From a checkpoint of a small mixture-of-experts model trained on Wikipedia.
Size: 12 layers, width 192.
Training: a variant of SOAP for the experts, 413M tokens, 6363 steps.
Below are experts of layer 3 (counted from 0) of a mixture-of-experts language model. Rows are named router (the router's row for the expert), gate (a neuron's input weights, with its number), up (a neuron's input weights, with its number), down (a neuron's output weights, with its number) and show model dimensions 0-191. Each number is 500 + 25 x the weight over its row's rms, rounded and kept within 0 to 999. Numbers have three digits each.
After each expert's rows: a language model's description of what the expert responds to; "comes after" lists some tokens at least twice as common just before its tokens as in all text. This comes from a sample of Wikipedia text that the model never trained on. Tokens count by the router's weight.

# expert 58
router:502510513492478482489510492553501502544489471514519524522537527511454501510537532524541539464478536450519505502501478513515452461454490476498490556534508495515469473524481447485473548505510492473487511456460509555469538522485516484471534479497492488517478503478517486510503518550506483487455499481522489536498484504470506533457491477520522522573542458470505493508538521477501530499530471522480457504548494501495480512550502466529470498494498447485508485455513496486516528493477541496490484535476504517495482483507491485498523496522509485461492486497521526507486500508474506481
gate0:495448494504475511515490512550512521457456498525508528503511432537499517494511516507515471456521495507546471496519515469491504499470505500520487509484491563505495506534463526541484507521511489504520509487475493527487542500517491505502515502469453499506500453485502476471498517541502471527542494465502506555508535524548541494467478494527508526499460475467455525526474498534538516540485468492482480501554490487524539507537513453525465473519500510473501486519541467479513494476477500482490520528510486478481468435512488484527472531508506484504501518475529497469526443493513508522
up0:480519530538504481517500505467521489511467502505503527513502508510476477518457474518495496511530463481507518514442505490495531508500533489505501489519518513552453482493481480541493525475443501507486521520514467530436511545482507524509500527492473471494511503493461528445564505473513504517494506508511506524477489487498508519481483497526479451542507493484500505485461496458508551506499526472548558516500461480483490492505497511449558484518468489487518513513510496494499440490518482517510481515529482485544527510486499482499559561475471536505507485512475464519461462552506502509
down0:514486464499462526549492485505499569501487533538554545491530480496532502476487491463516481468545518484522508486504512511490496529469483500487518474480497493487520529521477513491525541527495509485494488488525502490538503490451515524527504496520499447517496499505501484501473502491507484496481480494474488526497503519518508493479481558534490522515472464490550486546488504482477493505516474470441461470518504512495533567540474454513466461559507512492505530513519482490437525456470478428482512508507509492504504511518526464515512461498509438491509478515530527489489499520477517505
What it handles: Early-sentence words like is, of, However, During, born, located in biographical openings and infoboxes, plus table separator rows.
comes after: ".", " (", ",", "-", "==", " is"

# expert 43
router:481449508485515458513512479529513495474515454498514529499469489497470532527484474494490469502495527490522519462467526513457482485458498487552513531487537517530539541495537463508539496485513494458506451513500460510500504507472483482514488474497494511469534536495557536510484539488490495479486488545517526510516492524490514500472469510454460461460462496512507460460487497536519479539520536530520547465474533498553496503466497530473491530509462552491488510497512502500508502527483462495531470510516509528470504466492498519514533459544525505490485487518522470510519531483520477495
gate1:480482517491480527480459505504499477501513492527501506507485494505494498508507554451454474518538566476514502488535494491439475516533488486514503471483538470496493525535480488479476512490520508478515522479491496525508477528500446500482513497494502492498529538517532474502491529543468483491501458524456494484487491486449496475542465504494495457536514485527469528516507532454536492495556508485516528509537592517483491518530565518467500492447509502490500474498483491540539503483489504501498509546519469489508492530541518539522481499497522518482523474504512502491510548474485515481
up1:503499492529499459468522501472498486513448528497526493489503492486516529503500487529508504470512481494499521507477471464491530528496473508494471544472517485536517482503494470502523555486464498525524494521522543533504523486481518509496527504505520504490467494493467482499481493506545512431518495506493473554493502452521499536460477471447550564468486533508514469527533486529506471494465523470480505485512417473499469533516495481503509482558500515503479529529510499473494449496511519488515520556492521500522538459506515519467508493537454494494498494522448501503495478505535526502
down1:478479476539509513505500445518493477470511505477494520534479502484512460474469562498532484487494482467514497487501524471495468519463495457480479510487481513499497506479477480451473500461508501463496534530506521514521524464446490518555537559505497503497528546508539506549508473500514505514514502522510526539528476423508469482498510519495484472541480493478472536456519514497486537473484503494507516524477522477479517519494509472503491529505496528524485490536507513473525525507529469463502503442495531495441520508520497525495459523510516518500500511545515518513494467455488529444
What it handles: The word "the"/"The", especially opening a lead sentence after a title, plus heading markers ==, ===, and "This", "In".
comes after: "\n", ".", " of", " \"", " in", " ="

# expert 52
router:524461517541520533499538473511508505491514492477476507506467512527505464525503487535556465465518477476532472512501517526466522486486484499508489548523527495483491477528540499497473458522544467537493494515483476475500498506485523488512521475492418521544503484520436484468477473506477546505485524500493548539496536535458447478511481503485496500466485473500496513494499513517534492456506528466534524482491493497523449528532520505485492541491476484500504477490496515516521499497514502486523505459509534476495492485485488524536532452532454492494485503511487452491520489450469454503
gate1:521491507543499476515481508493560508527499508487475513530532521446528496518500478541522542505541525503509506553500481472490484504492456482517506457494503482510496500503476499502499498471507456534524468494479480544462506514506497529507526496471512499533524457511493544459514525540501534516510510480499517517506495490468525496514476567487520457490542444474511524504529509478482483466508524469510507491473527516470480530503457482505499467490488525432518506495459483532491531497487482504536525519505503492493508462498475555491502492477518462521429473474512507460495446476509475466
up1:459521476484479529487533486512444504525512498485552511506470538543479501479547496493472462456490478463491495491517494503540522462483545529497502571526536508479511494502503519511522527502526537505482522538520472498524500490485492480467494470500497501487478540475506479556464499501449472474481484500531501507452500495543524516480494419507506510491465525514507469474497464507490487497493481525474474505525484473521492512493527478472475553503508499536478489480500460482506497503504564491481520511480512543486507499511512465518502474519492513461538523502511500544484560524459484509
down1:489528480509497441501469514518516520514492484491491506510518479446463527512532494501502532514511487459467512499460515479474515506528479454516535461470485503498510517533479451497452524515459469519496460464463485523521487519474508535510490468480517491561496467489514498484485506523550486505525544485501477537536526516483461527487529528508522513492512523494447455499533526511535500493548548486539500480561536525477462449527482456533515507476539492483501511471502549503494470490486490501491481504521503496508515507496527522477519503498493553514505456518488489472495522476499518488
What it handles: Mostly "the", plus a, his, her, its, their, and prepositions like of, to, on, in, chiefly before a noun phrase.
comes after: " of", " in", "'", " on", " to", "."

# expert 25
router:501511485476500479489534520553516506503485509504480525543538504483512533490462530530496526521467502489479523469498478533459490520475488542545499485540517481555489518519529520488510496472472479493550503491478473448516456479537482497457497516492515494503482500459442482494500468515473467484474487511491491510548509524474489515479495477537496519464538476529476543476537469457473486503534485514477543566476505510549469481469520503526548471525535514499490514540474511490511477503523477485510513514492470536496476509487484485528471488518527530507456502529497500502483509521462510541
gate2:521502526515473459519513483483490518481448448486462466502487481528547496508553485532501428487506514497500504492505495519537539514510529491479540540522519502514495492500494445494460487497494457520515536479491521486493543433513481535474550535499482530494478515502489535439481517528551486480514493481504483466489472502504468498490520528495487486530522498480492500471495537510535526456482517471528490534538531506526514514479498558499509517472507492545493486493454493502494482501557477443501490514475501510510485464505518477526511484498500479523481481470549524483490508477497486482
up2:496507552550472429483494530477508504493496479493476489499478487510539503490549504472489470524522497493492525465463459507522472498458504503490540501518511498488481477471482463466469487517506515493495540490481498489498484477517489519464510512490505526499536522520522506500488518510509519528496495485495460461497530473486466519485556507540527489501502558501527463504481517513523535489465495466541501510564527499501457492500533551472497470506493508556455472530460517523462528508512475467537473471496472497511453515533505512511513473509460481476509470429520527489479493476518500483
down2:513465518498512506487469519477496547512530461502488466492496506500484501472566534538471455490527510463481525502563473491511512510530514455497514523499480518497474493457483459446479481508521510510523519474530542516501551505527500485479467504478506501485526480489523504512498518477535482545490463510507462499476479461543462484494504508510525491554480513523490501499527518481537497461469505503460498529510532488533490479502511547503504463498503535528511477454492489485483509504497514450519495527494474482535494491505506493488485520486484500539510474492528570472503544472546498429
What it handles: Number pieces in tables, stats, decimals and dates, especially after a decimal point or comma, e.g. .06, 1,38, 1885, 23.
comes after: " |", ":", ".", "|", " $", "–19"

# expert 12
router:467472495513490501486489498541496495524488501533468512499511513512521480530536470534463517470507545480491508477460483521517503468469502483479478502536542514489537460454492450510476488517501504475477529503465498543527529522474519490474483523499480485537528496567517501452531497544529533496494485471515493532496499518490515495478513514529474516521508498498539457494493527481478513531511470515509489496527535531468493531521455511535495517560481461516490511488496524469472522481499482493505431514518521487440479547504502478510505487424534526499520487483505517508479477526483467462
gate1:515522509476499510547590525472477498468504531487465505498501541522481521479504484490507464478488551538484523524505491543504452473509514508484459499492541482493491488487483492504500502510528497490507519473510511526517507474483499509498506506508480490453501513473474428489515491527474501491474576539550531491489489524491486492466489513512486501534477471490526446493512537494505507492496491507477523558480532502471480489541497506552516526503507511501459459533496535511507500483455436505440489466512545472492501520499511462547503485483488468491491532500525506488484528512476512525
up1:489500495500534463486450476488497498528517475481539510490487496491507492511503565478469550546522478468511488498517530518515584534480463483485507488509487507523480552488553489487518517515456520476491519529451517480474490500505502475506484485536508529503512503467516558509498497475490472508498454472469463509499472482498496472469518497454514475491518499469475535505509509496510484521521530485485473440500513512522505554485484511437514497488475478484508539496488511520471497529522544483517525501478471531517495511532522515458484510485491539522545482490445523545475514477522487495
down1:571508457527540504473457492513499504477541500483452487533510479487545510507493483520516511515510494511489503509437465481513499510517505499465490485522524526487510515541501510503475500491499519501516517514501512515536478501518543493500462522499515461492492514520492530513474501467462539497473510465435491491487528475463508489531472537534517546521500487497480510511492494480457472471512466493490486502521495501514590490525494518498488488525513453486531483521483464524485456501501528508515489490497513504480464498480516546448523485481478545490464479527536450514482460519570489482
What it handles: Words starting lines, section headings or infobox fields, such as Religion, Background (information), Interactive (map), Born, Coordinates.
comes after: "-", "\n", " (", "==", "|", " \""

# expert 17
router:500499500525546530494531457491477507486518494478517532515484518519517461524525504542550512500453521468528510531454489533450497493459508531459512530483516484493486452538536476467490501519501454543514475470491487498490512507466521481523535459477464538521480488490493491494468458514488472508503508496510526530505514537496476543487447498462487509505455461494509496537476524520505504481561500492533501485480482514479511529527539492467486533452493495491509470461530493466506504502508496501497559495538513472511497507489486514507544486534479509461480514507474455511529473466458484489
gate0:493500476524502565447508499513467473470551494495517486519508519461532539456548515494479487505526508456457497530503529530505515482520503468514539497471463522486455485486517481511460517526477526524497497494474516485482533521530498502504513488490466512514487515528491517528488441484448500514483517472489514479511477511500533500550484481508466487519498530489504473468475491542480509480475544467518579555469480510503518543491516485508486488527507503490508498544514508497493491523526506485504509522506461492497515498516470477517492495498546528464494462520514475440520455520444525483
up0:458491469507492532454475500526482491489560456478507516526502509480482549473539490496475488520521532460459500537490505528534496504523517475503537489487481499478486508467497473530459527516495510523495493498460528507491543548521524492477513478469504516513479497497492518536514461471450484514528520484500504451532467508497535515526494495481490458514497497486497459468488505524475520497468537453506579543491489501479515541488502493511496486513531527480471501536515478486483525516564511491507524503521476519504522497514459500523469516495553519453524477520506489436505485515460517501
down0:447531489502507483470475525532461503534497531498450544526477518518474486516544514467527506527516497498508528518480494518499487555474527498483474519494511525504479499506489454451481515534510557476496523490501486504509484523502537471520478485468497509515448483508508487492486504515501498499517453513483481476509479499469478498561505539469515509502508435517481482526498470510520504478524497512552444512529517474518503488523523529505489438486525510473495537466480518512476511541509507523483524469520500501523476570457489520510484480492442542503480515465452485495528514475528491494
What it handles: Articles and possessive determiners opening a noun phrase after a preposition or verb, such as the, a, his, their, its.
comes after: " of", " in", " as", " for", "'", " to"

# expert 4
router:482496463461505539517480524459510501533528510514552513546461460498498487540550517504509514559480469523512525476494517484492526486504481495508498539475469461457522491534552500510486515534487498528531467500510511440523491516510470492466480472491490563487523524446473500513470459478519471511538476498480472491509529462501497530497475450519509499469511495527470578509448488469472468513510503541491536478495461525517505531512458496509502493512527472532496482491487491491522509492508485494466503462525485476477484519504483508493520505521466493509491511521493536529540515507516499504
gate0:522547489486493490499461506506496513508521522511497523452505485544482492476517498475476501472507512507511478471472527510514484491574466505529538503470508497499512497497448503490478485514503501510477487473572489506479522501497509494478518531560512512526503476467509468553468517538473492526453480500459538463456525514500488498514482486510528468510481527475511480584512469496517518524498473498478499482556471456505539525509509496531519539502497523452498507487508464493513521522475553512494494482504459478492475484517490469470543504538475488476501512558510484462505514522470493477
up0:494468494489511476499550489459497482495515461494464505528539475475476525485497486531524489459489507495474508530504447498458488555481522519505520500557491512511477470534505483518528482488477525499488510538448548521533499498484497499515462481469516494481505476492497564495534501494534520471517572486540481520541494505487504519515491485503487517549521466549533476461500509529488496464490505485500481543462512533493496463492475510497498435506490501501500545478491538505459475506475478496495503527492543524490521506523493501515457435492500539495483480499493542525500525480498518536
down0:484474482492469459537493509481478547496459459513458526480505497510532527503477512503459504507447502504503509482506458535485495496492518507484538499527495524485475489499506435489484478511500496515547471504526488472487498509524415541511470551535539474500472533514453478532528510503479529494481523510500528499472495498475480480487475484441528517474475504491538489545520502515473495536507520468520505512504505519506519503502530489530480512503465481497514488539497497503466549465502498554530474558533488517529494492479440526490493512469494503502509522508519499456482526504515502556
What it handles: Whole-word numerals and single capital letters as designators or table entries, such as Grade I, US 1, District 11, scores.
comes after: " |", "|", ":", ";", " on", "N"

# expert 62
router:478513486474503512477540469531511508536517511512527488511511501496504469476463510524509494480473526461501521473532406514471498509534519504521518523510530461516467490503478484460479514494513527459497497484492496509487544463512525499472523508498523481551458495486476512485490467544472497493508503455483471510522472507465496528500478525542489508528518483479547494520503510446488524490530458512463494477528514503541516535508467479549513501525507462508511470443519550508480493504488483491488482530497528519474499446497507486485527457532506528471492484516545525504520550528451506482
gate0:502483513541447469479504468540526490518506494504483520496478517472505505548450523517507498481424507504516453505458532507519546509496490530522471505480496490510506518453486502491503506482468486467517493541543499515473505519518508523472444477508499505480526522528497516508467504520468479525544499513516486551492532505484506499488501505490446530451481525495520465541494518520509487509532521510498502495463572480515498529530488460484443494488496495492514525493512547492514529485527476554496504487492493496455484500511545492533500518548466521475524483527476511499491517494447461539
up0:482484506528468488509506469488519521535477506489494500505499496471491511523475529516537531510457480477526462538465502524513533486489518521527469505483490484522526481445477479475483497492480458460502491527530475506466509508507520511496438452507483505497543495495501516501496478533446448493542492520508481504461526513508505490475517522484454573520464498496521468534499522526472509512520501503508507497472561452507522542532497459527461509479503490508483513449517570495502506485502500514472532451468504521445479501534536502517463519518488494494524506514481508499508530513453523517
down0:527504555527450493501483515505502477470524469450491520493517486475466505506509482512503481451433563497462503490498534509494511482491499488480500483484466511496468494515534512463509524498510519501464524542494492515510516495487470474524473488524552487458554490458492497523564501473535565539476516504472560570484496515516466492474488519495516518488529526503518537510517495518539512462465505477519462506536491463533475522473525462466475515523510476488503471534506467522509497470527465480510506513531498516514478486484485517521486507503509508491522469525505521533506495489490474490
What it handles: Lone capital letters in chess moves, abbreviations and LaTeX, such as N in Nxg5, B.A., a.k.a., plus sentence-opening The.
comes after: ".", " (", " \"", "-", "/", " "

# expert 39
router:481540485511511501506484532520531507542481534477546467468507489488495495524479488535475501518527527475452512441501497471473512477492503484476495525494493467480493526464517487517491476499471529477497515525522494524501523505487475511471514514533530508531497489477481469491531512460517484461510466496522505474525473519528517479543503509512499486532481485456484496539499517435470501504465473485492480512486534507493568482536510485536455498516516472540546495453534516459537491525500498494550428468494488489517523500494473505531505533535449465536520500507468473503486468496512537487
gate1:508522539530452508483477550513501477524462527470539488536509519552515471530460464548505456506525515540453530511479515452515531461501507506531532507497483496482439515512472477500475485536517500460507502566488493521490480498476511511494470496498528477554502475491542496504516512468506506468494524486468488485497472511499523523537517483483510519541494465474526509503482526534456470449461540484488476521513477486509535462473514538535494486500492495529495537466461488497458518491460474533496488493514465492495512523492507496524549495500487492481477481482510491477499500539505523509
up1:496496486483515505503481416454530513471530498560509520476469472469467524461538530475457519474481502491504493506538471542475482527495510496507517531493547467512498469468528536524491486492458534532517470471530508489534493496550506505497546530520489519473510516512497491531471513492519463506486494518495493472519516484506522452485496493521488474464509525512476513494481507464551524500534479497493515512512495502480458515566512506475510493502483503470499473515524526483544479499548527457531482524483555478544488477528461492478482511506480509531520479458504506515504506455508468504
down1:516486517506506505500506488513459486487515514502498512504528491493511503479501454563513535508467502533520448524451471468493441487494495550487504525517485505495477467478517495494576532488495488552464500479511473552488537486492529524518509521519461494523490495514489507495494473518474497526490578487466473464501492479515478480505485495487482501463537504502469499502535446518530521508478470494529490468480460517468514475496467497532501497512477516505475514529465498556470496514520541506512455527501523540511447473466517499534519509458509514540535499476537499480483528472498495510
What it handles: Word pieces and symbols in chemistry, biology and LaTeX math text, e.g. ster in steric, ure in urea, backslashes, x, f.
comes after: " ", " a", "{", "}", "(", " \\"

# expert 15
router:529516515510465446498512525470497494464489504515499491457495471494537528519524492470475528472518496505476503508520484535536506467508526558489487497515454499538496475487513513503549544516515523541463510510481486487523513490525521484516484496487497532491493504526494523468480542531522494497543534518508522502491498510522527537476553480474511472525520474461540485471472503528465498500451482529511474537531539514499487476504505504495531514527457524516478525501520499570456494522485480493439490515463500478463481512496464498519512514435483500466540485440498532476487477503473499491
gate1:505493512494473468494532537511488468525497501493504523500500470478510508473480487477497491497495520508514493471506516534515489498515509469513498531479474514493558522517476499499440540496505506458463517542482466497478506478490474493509514450483465493521464521518511500518531489475503515481568495544461442467547530526510502513443504426493523513485533465517517539521495478463513502521496488482485492524519504497499454509435476500519494481490502518465497515529486517533458501498519479518474516488522517452487496539475516507531545494495495516569505483539464509494540512454542495488
up1:488498527477473476488511559509491518531524513492506527479499479464484504454478518482503476505487522503508494490493528531510496511519504496500511513460475543484572478518451525475453548488512502477461487527495468463492512503521461469510500474498462486515489537513510525516520474501500521476540464539482469480529503545493521517499517433464519529518537466520527528514505482460498526534501492487456510519507513476504475468463471505505501488496482512458426511529487543496504493489504481481497521475506526469477474533449512501547512502514483493535518480545463545509536507484526509482
down1:472511521546464502491493567493490470468459492499497476491495510460529526511479479502487487494527480498487541491462517538511461466473501475475511530446542543531487463515484521491483489523517516529463504500517475490524541516501519490477473492513476489501533529536448508511486472475507538498500491484504523523486489447512510477467532449473466558474491539516511514484494528457491545521530503458478520488503517447531464516508491516480522515508510472510500490482474544500481463536488488511511498554497531491470470527486479521521495511499508543526511499494467553539498464490509518492
What it handles: Nouns naming institutions, political bodies and roles, such as Party, University, County, Mayor, Education, often in infobox labels or election headings.
comes after: "-", " the", " of", "==", " National", " The"

# expert 14
router:478480490483500504497507467497528492506503530552493521527522541496493501520545531532517491475452526480495507516457520484531461513443466532508492532490498478495473493452521473529458503523518487478488514521465485534500512538471476500490489516527461503489535520516500493483525476528516466478467495506485475519516493480507480469461488453464486508547486521500529490485487459480542521535520479477479523486501517474460502537481509503527526546502470519520480529462511539504526455479478502490487450533515555468478534545509560521507550517503507490519536483510495495498475519517526491457
gate2:498461496480504511525511495499552542464448505489502501515480474481495492498454500456504531513476475530533513560499475492464478531462573493489540524503489496522465469513529456524506532476530483492521496541522493532501477443517525479477519481505488488519473551508484514520488488518479473525519485531482500542487527492500505503469496528502482512472494487544467491521520518498518475488500505508492493482509507466504519482499529511532511475456497476477508483481459559525484449515480494489527502481493540487511495497471479522455522429530515493464455483494477469501493549534513468484
up2:507470480502497493505496515518535523477444516499488500539500485477499492467445491471504541484477487489524477554477487471474482520473546510498521514482516495502475480496535445516489518496505485488505528540508486531498486458527544497444501487510489481557486574509499505513509499507479481499513525526498501519516521483507501496463505483487464527487493475526469485499510521513537455516526512491499514510516493462497505521494529529537513488494507467498525492458473559527491430524447493508535514480494539484491491497493464520483511427489522475473480493484488479496469547565511459473
down2:518515487505509494468480484479489474516509478504530486491537530495505492512497517528496509523550502505541517518490508527549541513508464538503487527469485508497485495523504534475495508493504469528506451513489474517497505556510503483480491505462496498500499509533485486474491489492499496510489501525485455515422507454498476513534521537458537486512489472513485523489532499504471500542520515483467497534538447481482476474470535473473541522514541575500485509543544455496512510484514506507528507534487482480489459501549460535443487500480467471511492465470451518527493513454492503471
What it handles: Line breaks, table pipes and list dashes that open new lines, plus first words of sections or infobox fields like See, Coordinates.
comes after: "\n", " |", ".", "==", ")", "==="

# expert 61
router:515469483491460469516489485544457502521490497512452476486543510528512484498505492453542566457498478484539484534490522479511527541505551514486501487439510541469477500538478480476466458481513453521467520509495496512558490517475495520476479480499522469470510494491493493508469540484503510523466499504503506532459478516463505465517499550479481505462490522518507482503503518540515495482454527493531511476517557487488526498484491505490466491503497525441477518475481487527509488486493492506526530470516508523460502479499527541511479506541484510502529509535529445478535509504478505466
gate1:473525478499512470544469485452514517461478470531500530511493507493490502537536478455465501449487473525470500498501485506498560516516534493458540504512509499517495545500551515493474495477483500503474467501531448491514493493506558530511516489523498488440510478477509528509541536513544460497489525532483562466494525519487506521498469477482489502535484515470505489503526473521491487504447501491499541514500487483555519489504465534493495510540525550523545459496458463489502473530502494483489516479492500507490493508469503450499503532477513484534486494489473499491510537457509509541
up1:488530498497479490558484476487521553505485453540522520533419516513510494525560479494487499483488491533462505502508498495481545516530522490460533501528507510506494504500521514478490501463473481512470485463531485494540483474518547508503500462543519510474503454493493499510496522518541497511495496531485569435457515520475501501497465504474465478505502530471513480503528486513483462515465504474493521510504498465491509505476460521492495532537518525533509452523438492495510472538526506493489485482474492536476472504446513508473517494481510499540504495501493508495514558487481504542
down1:516486504496498519469557536557512510496490494489493480514488522482497457514529487512547480514495500496479498517507487531499502472505511514517491459499534530521528479490460462525533500486559534534510526542461520480495516476475444529494486526448490500469520506478514518497452496505530491482498510507498486531487489513488491485479513470495499514516480544507499530474475459499560514542510529471459469501525484470538534480485485502520533465530500510487445483471459508495500519515523476487508489496530406541497493447520458528502503463490451503501495496483521496503503476506548496504
What it handles: Prepositions, conjunctions and verbs in narrative prose, e.g. for, when, after, where, see, describes, was.
comes after: ",", ".", " to", " he", " and", " He"

# expert 21
router:495564488515535490495486528477485510506500510503493469455544511496492545494495455543482505506527477491460544534517489488484509507492488542449485460523512468485533541515463482480478475490499463503509478524483536472486512471466492500512492486524513467519496519498501472513533532529479508484481488483505467469522488523537509493545494530510452488548482488453507541509478492479450516516461481509463517499478522545477563520501460496543471495501537524508533486478509507499511471508481537490479481467476477500555520500489491522535531532515487498516502499492498483459441523520482535471
gate0:503510467552491496536482503492511490484484511497512476507516494521483523506495486490486498519488509486466475522534480473470478508514498516477461560521507494455527518479506454545416550493529498455527461517487496469502472549436481546498496481495497506487509517516482486514504500504498480474516489498500458497531491526492512488477489526444503487495531478487493471492505444541454480502496502525497496527548559504531512480483451526523519476501497466496507463499498514529523478532487516514508517519501525547486528582505535473498474554519507481508495492533513489500507492485453503487
up0:511467505475518501513509515484482485528522497511481537527470492488546461496517494516519491486501527505556525499423511525496513506455496483549494494513508512527492470521448523474529499524490515498532518472478469543526550481511559451506507483468515491473488480518487529474471474511511516477493527497480475503488474479472484486478485475504521463517480513498512458497489548480507495518511515526480521490447485439494451531502537491520523521516521538537434511479477521484474539516507456530481510481507512494522435438479512496483520469461513510507531499503489494500487497487529508504
down0:536498516472501517511473530505502489479502518532492517499469465494501524539474451517462552516475486485478522516491506485487488514485542485492516519511516469484461511490498502445493538555467497514485522510508505488488495485523545506501521496516500513533513503540486485486519494498498524478465501496571535511480485460516493541479472514492531527520492474513503508525523530489481499537499535520506561541469509491509554520441499532504535495504509487490472435497499427495524480480499516474501478476513423480508489451475490515503476472435536499486515490505478485479469517493537507482
What it handles: Word pieces beginning or ending words, such as lang in languish, ham in hamstring, and suffixes like ing, ed, ton, ung.
comes after: " ", " c", " S", " \\", " 2", " G"

# expert 49
router:508473453487532524494510496486551498497489500466494525492501521481461457525512490533468491464452507494492496483480478484491502520454477475514481473564514515515472480451521472501481523548491508522497552525477512521540515485471503479521492540539481529475514475529532448448548470467543464484466555489519470524534470523533487475484477482484502520550516533481526501478504511505524522500503479518467497522472479483529512529480489492507545533535498451509495517480499493495504517509489493495532473511480540474511559470497519532512516459484527525488491505524524502509486514509515520496
gate1:546514528503523478490458474480463484501519483500476488494462513544500505513459481489517470493449459485486515479527472493479490552514485546485488475464418520553480497506479497476480479555511521462503476476494536502501571495495504512495469476552494494531489474496482538482493501489513502495527492512499481493508526474518561487450508460492544505506517486503516496500478480505534488514504462481490473492503509542495525499453531477495519506503508472519524503547497500510474521499524511479467468484536490524495533494518511521485518463520555525517508522455482468546503467502528483540
up1:471503481463486529515478529504534502481533466505476485533514515529476529506492491483493485493504464559502536516482492528469478518545528535525524497534473517547505502479402484506473497527502493495501433489484534511530531472491504510519506525495489472518495501419495514509506490518495513476529491492497520504483540495549525468506511474462473484480507498477513476496484471529474516520467509506520467506539523524544532522480479486472515458486485498509474492564531515487497509507506499520532468494526499485491529522474452490496473465493516505491480538505486456476477484488531509558
down1:526471469483517487487521529491486487508501458496506472468539502468467497520464474484513418529514444501523522495467526548503492462518517518505512531485489535565500513497500540477511490522533508550534489510496510510486536476496509465510501514521487530502510524499529487466476513481556520515544532527471507488481528497510502452498498464476485487477444484510506484475529499525492468536488497515506492480493521549478495541487526509471519548479472494517487501491466505484520525489476509515496470515509491506506484554586462477493503514517515477490520506472466511493467492482448516469
What it handles: Line-initial bullet dashes and pipes in infoboxes, lists and tables, e.g. "- Born:", "- Died:", "|", plus •, ·, Preceded, See.
comes after: "\n", "    ", " non", " =", " ==", "      "

# expert 48
router:481497510481515523488485450504483507512519508484492509528551506478513512482523549479498522520457489479556491542521471515495529506491514540490506489491496493496487483503513409551512528536516461500476497468509523519544489523528508502502511460507489513508533526450472454503501491508512524500547489503483480492535467497438516517497533530517506512458525493497475475528481524466529507518516512488555509468511496530492453513497499482487532507487528458473533455510493515480513515465487498510442543460501522514517500514504518504490547473482455449467514531472475482510529478510511485474
gate4:481502519518508506488522529521488517515442535517482496498552498500562471504494527506499467501533490488517509479509450458477462477489517444481515468517467494484514460456463508483478541505480466526486493531490493503490497539508453498449506529471485485522499478534524520519521456516513501488486498516443506498489487507499494472504546525505494519499533519495534503556475496511472560520526529513513491499494533516466529506532466492516456472494508489509514510489468501510478482471495522457523508499483515481564540515468521549469491513483486469494506477460520515511535489446471481458
up4:516507477457486546523462494482516493492492502515518494467535504490520448525487527524502565521505509520444492472502496512476493477528496467559458449507490509514505508506513509530507454505541515487531521466508543528498471522522483478502507492494466537487476454521506479460513501518490508451491465535491505477549473498472498492487514509513461483478494522488460515480490504447457490520520479497509497549481491545487528513531527466539544506556475476529480518524490503506503535524533495500496491464529480514523513484485515482492527533546508481468536471495502506467529492447498506530
down4:505455497498520500513529515505521479559510474463464478518511479477509484548469558502510520507465474489467502507495497484546495465495549532465480525509485475531469486499493503526475515522497499493500492489494518488499555480479488460508494488503476527502500507486499500485538467502527478494475529492540484486499499511489461490565475516494489531476498507548542475489540569522497486528505455538482509463492514517509467489457484497512491509453515463509461524522504524490521460488533496504517501491454483492508500511554509513508498467540488567451477464524528469526469485519538482484
What it handles: Numbers, ordinals and quantity or degree words before nouns, such as first, two, few, several, Thousands, highly, newly.
comes after: " the", " a", " was", " and", " his", " to"

# expert 9
router:470542472474511517507511543477498502531495464474562475495477474482462483499533500495467464507516523492457525481501500493456499521509465479511507538508487453516522504452518485523473532491505482506519532504480507510514512492477560472501501503489516506484498484513495501525469492467520495465461495488466511537542470476533521522488473480480519492530536497462524562508589497466506495462491548540457474532507481439505509503496482535477469481457480507510495523488440502529482496529502476491527484524494529494502506509505487493525518522524490508532523473508505472524453483509534513512
gate4:525455499483484535573526479482552532529453485516504501529488495461504497529496483521489518475541554485485461485524518491489520499475490516568514507500513513511455500510508471506490506489471466532500552518510478474538510488475512503525498499474498526537500528475467476503514536511521510464491508527462492524474502546469503479508452492470479499513511491466522522507501499449454479437519509508508519500522444477512490473506469447492503503520513476490516524508469482532456466510508490516503489539509529450491511506504460523525523529499528468514493461494501513505464494546506539502
up4:486485468499493522479495489505488525496509491510497493505527533498486492487511494521528525484476509465503466486523502490461508502523565480503546492539504490499456492491474490497487450494496525502468505477469574487531510493511546566528540491529503467483498504506466489506471524527477489538521457486460495544483505521497490490519490520502486495483463528497491492494531523496484499529502474511510487470469450484536529478520494455505542502473501487499487446450508534502481489501536514499497548490576526510520471499483494528420478549539527488520483474486518507518463514529474526508
down4:516545516451484556493520509491496515533501511529496490480479483480509484461489491484515511544530479539440510452485512546465542506508432501491513477459506498508512483501484463525523531506545507515495498455513496517496475535534496478493471514457514522497516476484499526523501481461482502528474495494499483490494488534538518542514493511501518539481513500502502506513478506443513517470512558494503495490539502488518452556529470510471504470506495481458543508506500482469503495517519472520540501519466518499437528496507497497523491444497457496464524501510468535478558475483510479490
What it handles: Bare space tokens and punctuation after colons or pipes in infobox fields and tables, e.g. before coordinates, website addresses, empty table cells.
comes after: " |", "|", ":", " MPC", "N", " ="